Weights of a small mixture-of-experts language model, trained from scratch on English Wikipedia.
Size: 9 layers, width 224, vocabulary 18464.
Training: a variant of Adam for the experts, 370M tokens.
Below are experts of layer 6 (counted from 0) of a mixture-of-experts language model. Rows are named router (the router's row for the expert), gate (a neuron's input weights, with its number), up (a neuron's input weights, with its number), down (a neuron's output weights, with its number) and show model dimensions 0-223. Each number is 128 + 24 x the weight over its row's rms, rounded and kept within 0 to 255. Numbers have three digits each.
Before each expert's rows: a language model's description of what the expert responds to; "comes after" lists some tokens at least twice as common just before its tokens as in all text. This comes from a sample of Wikipedia text that the model never trained on. Tokens count by the router's weight.

# expert 2
Description: Line breaks, markup
comes after: "\n", " |", ".", " =", " ==", "==="
router:097138137136121126119125072146130162140160161103125141116130153121111138088124097088124113135123135132111130066118116114119091142136126129142115150109153094058142111198188096123149119123184116117108129132137120130158148167149171151154161130094099116150141173145144090146124097130158123154112108139128169081151122096136113131134074123128147132125176105105127121114148065172137142098108097115101099108136146126110135174124129129121114152103161148153112131129159144138109121164158150110134145140095135095100140122085124161139086106188122127165113141149137128145114120100130136119155143113178160091139130134160112150132112146133134099128148161131124136139125153109075120104114
gate14:113115113129109156106111110127119135147124116116166153138136149166119136132149116113168138140146194164137175094185106103139131127123072121118128137114158093018152124146158172120113165126138127124143118128106116144135110116106134127114156126135098123146089135178154108136147133126114157162119121151110168118117097103142113096109106151150120104134129121115120131109132129139076137096134125124135103137149143127147090151122122174145130132156124114144132098177127116131156122181109155113103141158105118113110126115079161153107166125173156107146114144154130130127117082058105137176058170102110140126154119141142122169110123129158143112145122143123115164141125139125127090122131
up14:109108147110110090095143108092114143145150128086148117134125069142128100118170092135094143166160092132102154134125146108185091123143127178136142105092056160100120145134100079125153150120166156149164159130176116119154095131092150114131095098151105131122099119144131138131085141130131129119140118144111113101147149105173159165131126153115157148132084143130135132170140122117156177119127122129090138159086117111132123116113150100098122133148154138135108105131115127104130155098132112123116141161142157109112103117121115148139115115133103131163093156089098157105140122141113179140163145105164127084157145096145139142105158147127099113164157124158117100131146108133075138171127
down14:164115110106162107146110132106139125140100152083104131098134155171120144092127122111134097128130127141118115107130144123111105113148155125088091194151124122137138096157137147149110114113085126120116130144134117103107132135117130142093086131142086101143168154130118136115128169092157081113152167121142140101068123091140110140092132116121164108106141117158119112149119125098148112146138134115067084142139105139119121112126118172092144139097141112101139115115091160100150120123128134112122149153129151177130116074096131088087136147030142102118172121125099111133137117127094119116115146088113085180113144092149134146134128145135143130144151121115112130130181171093139094133122

# expert 11
Description: Numbers and units
comes after: " the", " a", " The", "′", " an", "°"
router:129135096121122082159177069121138150096131156151116153139104106131157142115106126081129141101102147123155143114171107139100151103159100140131115118143143131063126122144171111083124107147155125100134110170147131092113135123132128146116150131123143134129123140132115103175095108082105146106114125118097104114169081125111094150119098121138123093156162124116129167090101118143145144147124126124146127155151143121182131110096113122136119136129151121106137141128166129154127129172140139132154124156153117136078130133098104064101148164170109138169160126101097116110155136109111115141184168114103140134113138128109103136156123141114108137099128146157115170191061111080135141136137
gate5:092110125152154103112124149073108132124113090113085137140115089192137159119124166118147119112131114132123128101110171130135142120136141108138151112153128147081139136149122128125190200122158194149120101128099159104116157152106184167165161138095120126104103141097153129119164124167138124100109143082121105113145139120159104167161118137096114142162158155138122127169097104103137099168132119095154128130109109120101144133139111136077067127130053110108139111138156121132127136091116148139086108136120142130138146110122132125083150107151140103139070133131122115125171109124126133155135127104128170106125126147116109121131111103133151126149102156133130124092123120104128156118109
up5:098170151142117073115098095108102136145136122131145117114164129102105122111148113107129170086089105100106128113103170121168132108128106159170138110166123157135118139116109167143112142129127176167104126085098116133106164129094145180140143114114121092164122103081114135123142152159130143126124148129132092136126111108160095114134129152124137130128101155153127102104133110150145132104089142124123138161140122131122156136128112071093126116125140140179080135094118145143109093134112102189129120167160123130155110148172112112132141100119096087133110190122108152120117078131144109147177155148143132128167128132100119163110111140136126130144113076121170087135156095147125167134094
down5:128090137103120094104121129149162113109097098113136103142132128120109133103154153164123107149147106167105164093119129132130093167111112143129114089178131155099099137200134116098101152104113128097117126162106114103121150132091159086115180143114124174120124105088135106111157103111122168137126107085140135112164139134150119174149143151149151124158180162130140140141142105153143144147145121069138144145168110125130172144118129109094130150136091137125151114142105102121115059106111139172127142119130137067129104134151139117101147146123160092135131136093150136120140124162109121134187127111137171141086144126125134098123099119150129162102113110124129103127097116160113170094161

# expert 0
Description: Determiners and possessives
comes after: " of", " in", " with", " his", " to", " on"
router:101174141148158173163153063123114161157125146165109091113096128098151089100130131123128120139145136129108097103148138103130116117139151114117075137134136094117116126110139065139124110132133128135131133133140160114125133146125120172093161120153141131088125150129136150131102121105136074168116153137131129129144168114124085147161137137109110117127124129112162121117082102190165093111120120152141099125167123152150108161115099090117113148140128117138118165096147124106128139168136154121169122130139131139113114106121144139177070169168110097128088115136086116154170157150159097181103179119134109124118129140144136146113116168104099171112127171114123139164088141124109108104117
gate5:139112135167080129093112124101077171099162144121156088133112139143092162126103112132123100097165146138175156115081107110121142109100129116103112109104125133129037116121142137163126149140145117095161132128156111184090112157088143123126114096154127109128160166129137158132117146136155129119115146126149126139134139133146070127133073140117175173110156083111118152134134151138139062116149115136122139154110150121140130159128172144131111157101136110167109130104142136144126110155081145138117145147135103166104133134124117171141122145135138121152126089101184122152133088158084131120135126154146091128126106112153105132126094159145167139133137108110116114135158165118138135101155
up5:157117152112137115104103152119166121128109119123091152138170135157128128123131152126171119146068122141128134109104107114124125149142127133146142131139135137168173116158149147103144145113111113143123104123120111085148086158134087112113083092107146091136091119140109121112143097150145136083116136111091131109155110162097183165127100118111073097169069143129136134109182121136143126122071097136133120130119076122124147068120099111097141107163111127122187160189135108126103121113137151118106099136109105148144127111153101141104115110085105140086192140149125150128113119080138109091111113122132128123146119147075124111137133130165083106124131120134109145129127145134103134162102
down5:161085142105140134137133090093148125089139149168133152138108116143167121113158110091153101156137139123110111155107088078117105141145118129091097085124099116124136144093120136131120131156136156147143093108157148163151141137156136148106134144114095082120133120176078151129119110126111133116117172135139145102148134149111128150194120122120145117162111152139124122124125116148129169139117104145159093124096161125148129098117112129135142112165146144133150141114123129160121098098127162153110109084118162154122178145205123112174077139146123161123102091152101144129104113173135095130128178135186133175118154104120139140154138098135116104145128114143166117110110161149126120173090